Below are experts of layer 4 (counted from 0) of a mixture-of-experts language model. Rows are named router (the router's row for the expert), down (a neuron's output weights, with its number) and show model dimensions 0-159. Each number is 500 + 25 x the weight over its row's rms, rounded and kept within 0 to 999. Numbers have three digits each.
After each expert's rows: "raises" lists some tokens whose logits its average output raises strongly, later layers aside. This comes from a sample of Wikipedia text that the model never trained on.

# expert 6
router:477480475496538526513528414467473511468488507546521482498518446508498518477504501476506533479494516483497471520485486495504502486487504527500444492560519488528540502489494476490497480496518491477485505513491493469511465518497473537432488502471536499508479512514488475485511506545540503523478525529528498521495490514492525519446500471465546497490498515474507513492478468502504495512522506488472499495512441460570486496509493552477544485534551527506543504497486491517520493474513553
down0:441499486513510512478518522529491541489487489511549496504541492447471510528535441508454483476465495509476479490506527472490483512511500512476510461513523509524518521468474510471503538518535476526505475573525460504488487501500542505492522490488512512513513446520454503477525482483510481503470497529506470504488491485537523582511480474461503475505498487447505499539510501495498478507474531515520534469481468450470492517507514500496509479519454458520536486512509480496536420502503522
down1:530510487500488489485482491497494548540459530475498523478514502524524531547458456522462517484513516488503507502510514524514482454566539484477517492489473472483487503464508518494501476526487516487516435487498485498527500474431500488478510494502516515535513465492534565474489515479507491473491487516516481519504479505537484509457510472505504508514486479500496474529487579524531467482503517526470492502474504488489531487548490498501467499507521546506482509466479521452508451479545530
down2:500449541562487434508507493532458477513499496497443463480529487462504490475515466487482521510484528514510495501546527471524474501476516526497481496490535524476504498455501531487490504534487491488466515505491470470520530489552493465495489485493500487489547507521496529518529513462565488507560473445520477516552499530522494543491514498551492524500466481541544484477512462508502514497483502502513515512473476486548528507494546482536507486457509511528515506540484514491471483536529522
down3:503507507499540489500481510469524513501498534486542483488502488456490490500486480513525501503543506498524498544495513514516512527463436489510497475533507500536491488472545491507544473462473560532485485462485509491502463460523490473471465477517507505453509485528434500501504518496459485509520492541462558494514518462515500471478454489476541483560499532501491490525524541480523499508524515563539528496504537463506489493502502522462534528504464481470513512504504494450515481508502520
down4:530505511536493503481511469479494474472480471523513502506498483507476510483521525486493502510520517487504489533492508498454549519511499504452506517477494495494499490539474495511506518449481483483516488458542541472486491549490515514502494500490484466527497498495493532524555476462478483472485547507474490500567474490496510476470525446502513465528528487498483458471531559488497515533532495507481483502503513484445502498521519483496456525503472534497510488473462489531439497551478512
down5:562525500464511475484492526511486517516508477474485473515509517532538517486532489525523501491505538477521524473504505537460503440515519510441486498494483464490505478517514540499458496520505482524503500460475517485486459507489541526512501492470454534498515476514502500506512496503492528500565489474491509517503509482495533514485534491509442578494478497457486493523484475491511529474497447469489493495498491503489518520489493465499481454554478472525492512485528484469475509494444520
down6:525482518531524487513530470553497503492530464507502478496497518512502495465489497473496498475480504529472508565500484487488512516513485459512484452548492486502519482478478496522487482522507491516550462448450501492538466495544499501473469523464518523495496476501463492499512520491486513465492525556518496538520522499520485474472520529504478460511467539507550515512499499494530531491537463529500476478487499472487500485508476525488484488477495480491481520510516472506477524471469534
down7:471503539499425496534497463504490529486471546502483504491462503467496491546492455494509497495495499524509525535483508546520483459487494526507485476519545516511515472551530458499506500491529447498502536493521497510477493515498490529497498479476501473580507509526454542526514484511502533508515464547556469488505456482421552533543480515531475488498498511490485525470497480490512475512453529472557470521464507464490460450515493471499514500547509541479476487502481469489489475488545501
raises: "&", "end", "ues"

# expert 4
router:514509520477445457481490535513535513529498490486482503495468528521525469531488489534548486501532509528512549471528499526522462496501504474482503482442498548451432470501548514500494542488503520519541473485499486535460542503488537481526499482522461498471502485485521537502465468460460512512511471492477475478504499501494507443552502509516480513493481480513499488502486532525491499513472492514557520515495556536500494492503505482535475525478457514488448476496503492476472506498478479
down13:537478506533498524508541477502534465520484493482492549485475489483503497530503486546497483501502523516510485477489495505467496478531534494488534465463501506501501556477511483487483530517479499505498507537453493556469553486520523548525512508459505502516479485500454496502500505476475490501449485524480506512500474447469484503510509495488505534473514456547472490510496488524428473512446522510535486460484476498515482461448431486512494491495488489512501487520498481494516510523525533
down14:519447545467448494484487492518545451486515495532460509528504468526497511557485481496498528512525521469494561502488507528519528476496456491519560503495470512552458502511535455494496468456510506524459492520511520499508538510493483496505489476474448522492525509468480524494493534475474471516523520510520518460450467521484484482481545504488466474498515495525501495513499537477519459491511468528474477484497533478476484499549468506496534514542479502477493493496499519487525467532470516
down15:499518525491507489510530517468486498493545462491491451460470485481476535472508522500518479475479553470557508446484513512510504462514431501524547522501484447514481496477452515526512505461495519525517529534508514547507524498496489544467481518502513490491491507448471504491505469483436495537476497445484489457464516471497513506522489520528510507474522489489491511532494482451475537510548478496498499548441535476472518514474508485519493471492524516492506523525493518546507524499498466
down16:483497493468492490533488525505495530512499552547499490483522499459509470453507490520495507495533542465510507482514454511503482467488481515493536506471516489492482519509491455428453519511471488468523477528513480510471483493480541509513468499513525509492457525497532517498454540499479510480515472535519515543471489440512492504502480456488458513525537527490512541489509496550521444434501503520525516532510479511488530531484497495497539522498546502459500491518491449513503473503482488
down17:478473505492501506442489504472504492506503494454485454471497533490482481533517538508494515504507497541494491546504537471443554533494509496499494465475552492519476511510463515492499510489500495496502508501502502542490500535501546507492495484548491503482522497486508500485520439503526507521504488480500494498505508543511509441486501518509483493451517485545441563501474509484526498519543521506508490572506484510523500485542470504503494543468490507480481502488463465532467505542530485
down18:492494501470521492486475492498517536501511493493511481474516523504536530424535517505536489541506511534499487522497502499511508497496494528491492514493477485508519468496513483432515479527413476457463514492487502499481515501556499492517449525506514471512493489466474484513570521514499434523457488441540510514493447488452502521491524515487513541508489485480521496510525494506515507524511489517486484493481495500534477529582491515500520485481505509532525471497482538536474541477517520
down19:508502541529507537514522546515489506543517538503487477498495493473478544520485510482505516493533492477473472483522506449498515520477462484523453518527515507464516541503425535491472471534494496573466467501490484522493489486453480500502506506484500496494444527518540529513488469526502471501486499464515486495520522466515472473499492496478480545493529515455484481513478493535480527510457493511470498481495535507482475514457467453490543516510497453494526442513507488533501506518482479
down20:494516544500493484494489470497527484541523478519498541520538448460499508508526475494527486534512509494488501466502528529478525467531507486525499482518519514490463532510486512553511521430513485493510516512502511480488522518476506517515501553461447454494498464469479445528466471492512495498486525514497427502505464504495479482508521534500446499484477509491509522451471479469492481486489495510476526465471499520529442513562505490512491504493506490500485529510524481471506547546511494
raises: "1", "2", "3", "4", "ur", "5"

# expert 11
router:490548505521498478463514529480507475535498449533477490536488486466540508443524472557500529516512481505505530532524475526494512491504534546500457503461481463508464474509531534518550485503517444462504500518515520543492489520500480545511522500507486459524490524525522523549506523531541477488487504468496492492512532539455488496489491479523506485517523482482520507474559530466479481528522524468531501489451493500487451488483533496517496496526473477442461523472510502509494523529514463
down0:534505457466498531518489487508512537428473484517439501487476474479499509486497504533528450464497473485462471482477546464519498504518512545496512466514515504470484491530490507482530519506489518476500507497515487523522579536505485529518514549498458506490512475562507511533467465517483508482500484467476478534550532494490477487502489508523514459512506516488536459521494463507466442496488502503514471488536514500523455555508472480506482512490515467501474515468517508472510494541503484
down1:532522510492481522514502509530471509510529468535507568504467516494476517483507477497493507545503520502484530421487460490528497516518488462472468498486516550504460516501505511507489500517432564483520501539492489497497495503498480448538501456508482510512485484493531507524468467478511537531565461492436510465534507517513526527508481494510491509489523501537516511476495485528478492518484486511512518483472487500494517481442487521455536488491449520469521520484430517498531505470513465
down2:513496500483490507477531535513487510495466478462496463503479461531489478482490523474452496492515451531569483483508482491520460521513565489515534508484560545493493498531495499493474485516496504496503463509446533465510539560521466530516484526482514471503483540525503457489482511497522496495547519482487516518522496532480482497495458495528510481538481530481521551470486516458472479522503494498480502510529513519465486470509496516508472542495496503469476536519503452512500463515537525
down3:533556481494504489500512500472539518506531496512542469474489514495507461471497534496476493452486517494512483468525522518452498454567479494495516511534505521481501485497531503470519455542497489449530526522544476520464493493493484463505448487522484484473515505489530516470506536538483518516492537524500466518499454425491487511516477497485465500555491533494490480507467461522504525516528502496511492477515556525466462530483537497517505531492507503472527461458478487491493463487498468
down4:525450480507487504502499491511539509464480476506522464491519501514443495488509506492509513493492431503524505499499521474521520509561482480454497517497473515578512510483489485506459527516519528511502501510530562510483470518485508478478453460499516494446529471475490527511497500497528476551519514517469496521488526534492488524498475502511529509503530497442533500498540512522547487517480539526521428477533500466501486489479484512531495459513475518483471520504504506483485499502495516
down5:498482514466459505456532502499498519477506518521535483448527507504532540488491513503478505507520513519479550491528485513474540523522498505458485475472529494473503479471467550467479501522497489470474509482476500473469491492539508524481483505479513468519467497495489499476505511569485475477465505494514494506479480502515543504500492527539533503451475478471516565513528450516460479510491493511481524499479495550494468514528478487479528558536514463498499482493539530506511496476481492
down6:490486518509496492537461452494489481528543477505478519552481506528521519499482502526491464511502544465493473455478464458491502506454486524492528543495479493507446510527474513508507485428514486485456459488475473545469514491512537502490524476472482568498523504455482505538536483475503484485504520537490521501501472455479523510526483482485480490478488476523495483511556548509503494500507493487535511497499488531492493515500482571536488480519477517501536484485535476477481491512505494
down7:483515507486496498463505458505440516515497532538512473502477536538519496560518465488474475497492465495491466547532537505495505511463477468513495510504532508488506539495533506445497494545480508486520508481517545475469500496510467501523532529456498480522513473510514487537539523454495472504508563485479533496507491541496518493532491517501467532491549521479499511470462466471507449509539475508500542505516517456473517482462506509497475478496536527507519487491483521501555509469515512
raises: ",", "s", ".", " ", " and"

# expert 1
router:506453522479478486508446511512485488512484501468527485537501467515506443516494449523524482507518494548456504496513489505514518509510513508486507456481518541525486458495548476503481529483482510495530483466493518504502508480479509454497494489532466494449549480495505551513491515526514522486451505478469506479465487450469467520556508521540476490518540559474498499513494500554502523510474511560506504506489486524478536460506512576486527512516478483484551480479488483483483499500487499
down0:501491492545492520478536484464452516494493526493464427552507485520471544573545517483515517500486462465536507553505534469516525493490464495544519492467495522479482455481502485476508523481530504521540521465511462508484437463487491503530488505520498531512566502515485501491465494516495486468475491500484534513486443519493516511478517498501481479514518475493491500462513516495534502459477524496488454481476496495483526468515499498466472468478507518504577489483539492515553486478472527
down1:475539488515505465533461507512509509461511509531524494493522546511495504517507492504533495498496516501532508493521529477500503457502483484505478469471483483500495484524502524472515441469510493439499521522487493491490519483540510496504481466509530476501470542527497481464472521501477499512514468512480499484531512487512540475506497483505516500512430497469568473563512522491479534509465516520504459481445508512511472540495513524511487520440529437504527490471473512492483518523499515
down2:494531466454478529476440471538513496498519493480505502499498514497502502487493489507501478530510496528530510521475514490529491496531512471515488448518527504525527496493503504509488511461500508470516535476490550484482487495513508487448504526536482468517504492514499510518518479463462480447476502493527405515490499506510522514524522510518462512500506496526526548443494495452524499460473501499481523487469494496478480527488510500472468510472491527509494513489502505447497502471525458
down3:497483509492471489555511535457518497487511483530537516465512529473518537509489490466482505499508504478523507506511502519477561481529472496495502474503499494478527525469494465474495520510465494460500504509494503495501458456510527538534491509516505519507525493496489526483492476525507511537518510520500509485497532509538498484523420489475522500493479494506517493508532453486500469523516483474495527525497532511518460535488482490475486497472477485504560532477556524526491502475488484
down4:520531474519504492506473490485515492465481516475486505484515461472511552508501539485486536510451492507528492515501492527499476532491539566574493492539453499526529503518498522492484513512523469473559525460546486482535491541505505497483521470507489482485478449474476486440461506509482464521548467497454490468518519508478503489492464481490484520485509479468495493484537491483531497526536491498538522514536492475523506518479487511526471518523494548488475486502470499474486510481507514
down5:490495550467534489525559536548503512496468458473520524516536504514489503491478494447497515525504462502483479466526522489508458508487546501491468502453541532457506518482503486469489492442480471515465488505540505527480483505465473546516505486509515481486496494460540518475503484463480519468489481527514483480436489509486502525451475480532507510514521483530470503442487501495490519505535490507512492487500507493484498499480541559485476531578466527478534552488512507506500557490530532
down6:522481468484487553470521481533488514500506500484482538542555486493501487543518473454497470535501538532539488478452533453472472484524515473527509479459473483485478487496526529541469440514494525521506476505492561491544490542492504491504467517530501474476459485487490509466472469526547493470531490461459530474481488503551496544557479500493519486508532514492479515522499506520522530504456499536488537495497487525523557518452531508488468477472507488486491471487496513515490513541482479
down7:550489506514493507510526526505417483522531496513483529523526487530472507510518481483471518508534505494460488478533521537482497534416476465526507496479532467487529489479512474476478514483495443485489529412499536472499502498490487466481506527463512449475497472548514487514526485485512467519512536513479511495496488528518526520511512492477491543480454489536484512494488532535498469504480449522500503465499488476502528477482500472531497478530511480462532516486527504529481502489492548
raises: " least", " a", " about"

# expert 14
router:469469494471493525489460471482535536472516485469465541532458509496542487488500489477533508519497506490496474470446513495490538489486506513545507490517507504488484532489471543492466516491533497545500495509482514490482487548492503483486538510523537475502515459509475527503530471466527489444545500478538488486484498538479523536508546479486530522512483528530534496500461515532471514516498519548517554485492520490520506534489480475515506494542525477488481465501505478505500505458481513
down13:500468511467501492502476486504563504510524500494511535464482494507517512508481526517553486514517481505474516482509488478469465504521522503476504520502480499485476477470480451507501477540508514497526510456486490526523480496514497511495516507488528487450463506538518503433536542512512475492533484499462483517511510494483511482443516533520528466522556482495497453495523534492501466510525487558504471507501529518475530503490521468493501545558506475518503490514519509543516451493500486
down14:498516470540505487501513471479478470480521516488516464500474527469514562500504501491524462473480524493537466485484501508476485480492503555491470466451456505518490486463502517520455491526511501507491482484507532511491499486539506472538530522543477502520514493515526487482500504556520516480506493490502510501489464494484492548497504492459452493495461510490466427491499470465473503506495519476537468521504545479535495517494503537507519457522534519538469504497542534491501523514512511
down15:526487485524501502485485484551455450527517528479491523507548471454507510485452474518475539498532501493529518470516492510481481519494502520504474484536479483518499528476513494473455490505544447516438515502503526513507468447527486462485476518453500518502535484465488484512465503517530484520487494523522524546448531539501485491482484462547493522530493519514484560530493503497487484486527537534523454503482476515480526515501516522483458499500490497503487538488504480500477462513489504
down16:514468445533470505502475468486538488524502467469512555473555537491473452496474508498487509471457467477493495458492494492501494536489503487488461552487482501532567506523522547475477505536480517562469486477487529512495491482508491479528524465512512518479515513543536439497504531478499511498513495471488480448488535504492488511539526495499480509491496533495532434560494488505497542474459504533457516464501541526522512496472501544523498504550498522486497513482471536515477522493512471
down17:513474473563500475499495526491487526513492498486488502477496548515518510524464455488485491621485498511506536461504518510524527538508433500456510464518491517524506507469476508513476469496493496494517461530472528448485495483495479474462547528535497486480461494508494521502504476474531482456459514509542472500493495513509518484476500529502495515471511537510516536509471530478491498471495502525528500495497476510507476527460499500507497516536550513496525446494484512533493499517534554
down18:445481537564551470510500500531516532490519447476483476498514474531505481493491473484509519486457459496503491501496485507492503490485498508496502543491570521503569485496501516547502483512488494492548493496523496498520471503479511504462509505534489467563514479483480516489505509474475556506519486515485518507526557487523521502491497515469471537548488511527508472521482528498499500501497493468502483494471520501509515502482552506519484483487478510511515521483506452507528479470492459
down19:503486529468539500518500486483495510577520493489535492536488491472502516480507484531534531546490525561503482499527483521494509479483480528530515520523472519503581530459502538490477477515482497462485509495502512495504525529517490508523499495495512472492471490522471481501515499477498514520499502504480524482478524458539509483511560481509504520473471502492480522471493531506507486463477527511522521518532521463526485494466467497442531523503514530460521533504473518491508456513490501
down20:483462499508493489496530490536546518506518519521511491485524522512516465548551510508487540492531543517508504516491507481521483496511523520496483461528491537520478493502461525468496490432513529485482542533525498478494504524468525495489498464526548486500476527511464489510504479504495493520468448481510526548491515479514506485478564525500455540496519496528526506495486476480502470475481506546501517466461525455533470489473479509545461523495527567497523549480485494495481509468494517
raises: "\n", " Many", " However", " In", " The", " Most"

# expert 13
router:484499484455483490482480489429539524539482512499457534485501452525495459514467496549537517473483500437501508496523506501483505487511512506504527500527491491520469481478508495505537486459496494530511508506520505505493487492465526476490484477494502491498491473502497511552520474563512527498495457473541486537499486535514531515451528497525493488504497538490517508488488517506500499525526487482548518512465503486486484502509502535506518534513481497421493476447495497487466510519469536
down0:516501500487517492503518485517504458517462544506527508484524478532473463490522482494500477503478475521501513501524499513492504561493519534475460517463496504477491511497517505520460441461476468479474491490545490481546502499467523497521510564514530494461450520515469520497471497488514518520490482524490474475524458500531539540455502556512522521498461534494529487445499530513464566485504482493539469503460471487494468531512478509506512490530485483438469461487526490511504490499500471
down1:511499488492515502500493480504510504458537494502506501488493505505414472490527531496499505474438450509455496504466527525491538521515492514520498482484504492483456492516503533506476498535490524510521481445496522501488512492525490473521501532514484484479462490525476521508535529469552514477503479568495545499512500462485514475508503503481496520465505474439491503483541543491478499507517506511489494493495502483512490521493518527462543497501495513501516502507470510518494508486506496
down2:518466520563512537474487511524491499520517483506512453463484560480494498481528507478524499460503505508465468493487523495501447510514471492449487501522489521518518512441466514497518464535511497494491508503492494479497480525522558521464506473511500511512529511548506493478532491477508497503494476518468537503518514475465491493495545512464516536477559514531494490493496513507474506488507492472482527509552502526489483546494475463475456474492525537506468480524502482471468544482522528
down3:516506488512508522536470503463488502478519495482517531475489476503529501501529467475502491524520486500499523491478465529554455545449450462504495522497542503513493515494497535500507535474464531457523525497499488487529472490501476495538525482540509507527512500538522489476508512506492490467557493510473460494515474491542475538487531484501480457493486489468500466478450513477472518503489528501512448457508488469518499512499486508531519483501482507477532496498488507526525491483466506
down4:470466494484474512484455456496501498516472491501417507505449502456534522518508480502511518467487500481462524476502494468516482527493561507508525492496466501518507446521549508515528499505482546455488541482521500481472517508434472445430498503511465527507491486519486517459522488490497495490462502520479496499514463503498514529499509518470468484513515520496519519498472504503500523501529486525461525481461491507534518513459489500523521539501492534530492461521552476471482524469468470
down5:482491477533463478476476567473500472497542462511551505482504496479500506457501493470447537491504552475530484480486500465546514506526552520527533513485518511541477554492529489480509489453504465483534530517482503549491474515518473541500492478471561520478484480512500520493484521466542489496568452462513506502503502491525498507502505491482487482537450546513509470537547465466465516491496502486530524518484470485487499510527497495498504509538471555535510498499520486486490510518479498
down6:542525510527481516538479467476479502510493470505490531491505493496498458501466472521473576488540506498509471542505514541505496532494468489468492508483490517538477461484452500522494542515462484512498516520501536480431496502508501456501477472511557466466473467514522443490460503528477510525477478489507496465516473552530522546496502509519517524510458479512531513490506521526478515508510481554492484478468528513532476494542474503524504502500511527511472536511484521492496505520541486
down7:480496476525481501461490488501492521430490494490503508502513489493468449504469533499522536501525540501492500504510496456460512498459477504455524527439504534555505482456512496550545466520538524525489541498461506519514462494527462481507465478511508560518512513503533499514487502479512515521534470484514477489500475481478515524517516479493501491478526497521506515521508502494527469466497483511474451501483490521475502477491493488512494505464469512476537512481512557479519484526469509
raises: ",", ".", " of", "-", " and", " in"

# expert 9
router:490485507526494491496497474471499480525517511455487482511505428493507522466505510499514456472514507520447484527485477571472485484499517513484488511524511490542471455545491521503485509479543525534484493504564518505476479515512491491437499527491498483514516528500496533501474534555511495477496484546460460487494520513481501523497468499586544472496488485442504489519488505507532519452522484502511520572475487493528483464533518518481513567493482485567500510462481475504485510489490478
down0:503504495528493502487541525510499497446512492503506488508494526501479473509521518492485494456553503463527464509483491468480543480478470475462546467502515491479527446495509499516486536454476507504483442517517491501525497518498480501511433500477457515511506513528546455499493466519446527455500454496528504480502471440530482472481480499553503530513528492472479476460500463482507530506534514467523498518479522488527476495511496508529532521503535520493509496468513502475519488573484482
down1:491482531494520510530484526503474532497518509477500501503477483478479489508543526518478493502465514539518501513473510516520510563501528544503524471486490511512532522472493479450451477539505480489538514493477458556489474477487491499470495518484523535489497499521541458477483554453525511554515495503460539491509482495503489486478486483542516503461495522516512502499480525470513506477513522502491498488510495499463554498493481496512522489455461480506523503479473508504499489511463480
down2:445504464510519485487519509505507503543520485489522527491523508510454472468523489508477528496490465493517515493475502417480525496519506499477502482473466500496497514493460506495520475447472534525522549566509488498458517540524483519470494542485482517513488477489520472511466523484513489483508489506554490512480479505505486526508490542449515499481544478493541501518503491554488524497528506496507509494495501479498524524494540532526492481477500550516495497488476519487502443482520538
down3:521493474508465513481433492528499522462497512530516524493452488505516435487497589509559501475524491498525469489496547522534494516485505469506474505529496524490476476534474518503470501503545543538528526501506490514509477510482491491503489460487489517507500506513482472449492459494491511491524501476506519512490439503500511491539519492529522512514472478472503525530494527488458521488476444511510531497472543463548500525529503497486485525527457493509502511502509483444503457471468448
down4:480496518495515462509556485456551554486494501482478485523516516508494505477447533484492471504478504553443487484513517480509545500465517485499437478480492509498490504455485489503529488529522525532473466521520490493480513495470512469447511523528495464477500505488491504483507496517482524513500477494504506462523523473532540477511472476501528458544502490509485535503499509507528510503483536488501494533519468498496496485500470486481518473507461538482478474488511505496486523473470496
down5:492514523519515502508444519480484503469507503518482503491514513502495491510506505498466513512540502459502497499496510489475497522485487520497515493531507514543503521477490518515512463498508496440439510465482489499499476511498535526503464513508508502485473519515477494498509523535518553540477487494467511492549511495491500483491509481441511492547526487486513493555433505523462519514543450516509482502479508444470516477487480472482546526509551538453504487501527519498507515516475483
down6:500524468554542549507453488503459503529505526453513517507535495533474509464535523457526492485508497484523534510521470489483504495489473533486481490495477481536473498498491489475503495544461513474535496520485468449488471419500532544528498492482501480534517491494485516514512512502500538482538491509504496505497500512531506507490520521500487502483485494499481531516504498514448491506497518469500478491539479495494524549514504504499484507498559497470475529500523513461459490462516507
down7:494486480498461513452473508514463520462498481554521470531514483512530545481563410500479535475520481491552534491498481503509501480480534492465472469513549496447491558487524481539477491518508525504439504521493542509483540506475475512493539480476489502535525513524496502527507506507563471485503520488509561497495482513525582518513492481525495499502503500511483526499510496469530444509498470471526506515463533479503481493475482513470480503471456481522432477459481485510545517513510506
raises: ",", " of", " and", " in", ".", " ("

# expert 8
router:486528529489502502483504476483551465552492457480471507508472447515498481488465546531503538484474500497489509478493446517497476493480510497522464513517481534524508483516499491504531515509488517486535536512487509483506462488473476513467517520527496486513469505487508528508467505529518478514492535484501525557490502539490520494505479516527509524503485513497504495454513518490518474504521550484551471487494484515552514467513500502519519518521499469510467469508487453505501485507499460
down0:498486491475522536478490483494536487494486514503520475525535482495514518498504511500513542545491496534491519484518522529533462510523505510478508523551541487532563492483507483477505512460532553504499491472520495504512549472505485514446502524459514456497462513484515505507492543483461486525511454488466517572524476566507482522497505484484529514553499487523487473504490511486459499510464534498465441501569494525512509432484529493437485499512470481528495507466447456463490478459507491
down1:484517533487454516537514474475470522476508494524501556500476476538507476529520480544480495517505546511510535526539459498502517502482534498522440463458541522534454484491518509528504511474503529479450499531504521537483474504521494580521538472471478462519522495519543491489461503477492527488502527507496502499511493516492510495514529489506538480497463490464525434518502485511493482605479489471510495531518446452471476454501506506484465480509497512509488488466479472507468513521505502
down2:493534478491529480489489535514497505488557509522495497459463513479479507495503525543575467438492461491508510471482480512515495521508443497461516482488545511496473554490526516503497475498519460526508489476491503484460496451517493514486505516496485539500503528512564543511473505558504543480531505501487516536510532529467432512483502494495495485515496541525564463498452480552482553508477482510466461465506512515485494520504472525487467467480528520488470459485499525462496486503540528
down3:511469526512482515494497519497518456503473512494483518441496489539517498450477555509528529474446478492492491472476469512491489499446486473497503488452494505565481447487555531496530519541494485445534525549471524467478530485532505504516468515536493501493475519503477502514512512500486526531525455523484541499526481536475494495498476492502488483461491521531525527500499506507443498535520530489519473519509512493552527504459492463537532492488508485536500540485527474516527498514496482
down4:480490444524470492451460499494493522483471488513522495521489517528494481507452523511549505454475492504507530482472534460472506500493512517493500485514513505527533524481459488506498486489529519492560552478445566497524508511506458468480523455497494465523493450531455511461464508483491459486489526520479522514523524480492495503484581495496534552481493484470477479507498505532503497488517514564512473495484510479513513515504536523528532523548493466494460490550506522496469487506486505
down5:489498482464508519492545520543504456505471494549513508472488460514490531498474478511489480497544525509500484495541467473488497519487495503540492502536496488520502492491528452474476517519472514541495493560494492490466510526498432511506525499498560516514506476510467532527500505482569523491512526506474531515481529507495499479487496468505525502486487505456491515478464523559511466497512486512504471491502490484465505488462520522453526494471476483474496531520478499553524529541516493
down6:486507481502475502484456502560474516468531472447495470476541487499518544484520460518470520494472587549467486502459485420519563494487537513486486468512495555506547487509512531483467514505501547499507511482509539474490490512488483501525518475527530494496489526506508510514491516457519502475492539538503500533513536463520503513489474485521489485512522511543452499491536494512514471481497505490463493474476493499511509511548498514490501516471472465507477485461523490497475484477503498
down7:542479492502529523481555516487456509543490451535471488462529541534514447495493541540490504468462522509497487496495503534498524505489516520484481504477473508480473451466528501497524532520489506521477492473543456517513484500501466473463504516548510513468495500522480525481474523477478504522515494476458530509520499493452544480514496460486486510488456492517493483524525477484495480437533487498505505502516473520503511487476480510503496535485528496487550462458490539516524527523517498
raises: ",", ":", "b", "-"

# expert 5
router:479495502484531526481559479471456533462479504514518452532535466477480495468511490487479534519475507469484431535463517483480524504496500519501472503539492459529519513480450487493520454489509487486472502514487486460541465501512472512472504490496480508532489529507472436515518528533546499507502533514522537499514489484517502533445530501468529483501542502533496517515529456481528495502547504494453493517485478470487468517492503496485511482509540516517536541523495484522478492504506495
down13:475483520506508506473499496467494482490532525555532512521507512497472523504484487490489503426460477505535529492544478540428522488497492521490536460487493513514483480546527517466483489490504513550460519518455542492510499494475481507531518464491498477510542489480503514498517472497470466468476479485526481480504498491506464508506514519474524494529529506489505499539492501503528490489482524552529497519498509525506517538537496504488534495514554475471522459474492514507469463478512521
down14:435486498498521503519505508547489511499522525501473515488493518489492511499508523529527477490490512507492441513474486465475515451520565542535531527509506533520520511464466504537479528462517475477498502547526543484464483490488479519490520456545505504493489476478470511499495493488490508523496506521512478526508493504509496487525474569482491477514495496481480467484516523491524497492466595502440494504505520539494508501514506496518446526521528500505532516509481490541534499499488462
down15:518523518506527495514474494525486484502494457508521499572492528543550523466560467498512488526532523494488525504483524474503513533486515473467473473435488504483505529465569494479513467514491472472480460548509535497488499479486489487482521532502512481511493497489501468483515473467500500488507522508487496488476499480481492497494561476536497519536528506462510477505511503478533502547514515502495483509504499491494468520485499503512518478517490494488501508509515495521491479484506533
down16:499478515503467522505536461515532470551540495472516505508507493480520496534491533479462479486542484452456529529502442462507523474486488479516504496509517500500457509489513546504479489502483511511492495487506530493506563501494540491514514471491494486459526500500531495488483503490520517503491535464499489524497470477467550532496484484481493494535491467509514475493572498489450495491507533565482523518474523501499493479510531515489528533515511523475441528490534498473519511506533456
down17:512509521504483484494473492506508485503493523468499506517516495496525515498522456501505491549514468474527528504511502489463506495522508551493492506493499508469520527520518521471484517502491499475532514572485494443536528550516498477537485520480484482478532515521512477500462476476535495501515467496457523456485524471532533471460517514493474497491490496464506521512490484526519496491512503523481530525478519505515488519499461509537501433496512492487505473506518489465494492490509549
down18:483492512486523495496482514513509501474512511513500483510486469521473489525440457502538517532550449514461515504541513514476498499507484535510484507491488496488474465486528485486526520507503544472514497510557484492501500518498508497479546475473489502476521504535480473522524504494469560481454515453535482507472485509558512521508489492474517505539470462467477543482514458500496485529523479508531484477510500517466533495514508540487497461504520506505526503497500515505540497510514514
down19:500537478516529487518519478470493532480525516500542466493502477489535494451473535505482455497542491522511495507527491486526502524514518510544504502532507477515495487450517537469466477487483456486521459472477520457495521489506475478507473505470457499494463513508483453491525524511480500490503531532498511496503448524492488539497490481499495483460518491453506504506502472504467483491522517526508502495528442512481484524487444524528514493521470535498508504492485512492502429491499512
down20:508533545535511484473519502520546502491488536536469499500495476545472476520504518516501465487520508484454487510495502472477502465488486500564489494486544517473484499478487483523474465576507524580497476507478462481551510466511454512505498481499503522504469476537502485498427500484525503472476543507517535499459486527547490486492496525481496461502517502530471524498468492460551522535491498487541481480514482482539482493508494503493526474516496487498475520489502498460531509496505567
raises: " the", " a", "'", ":", ",", " and"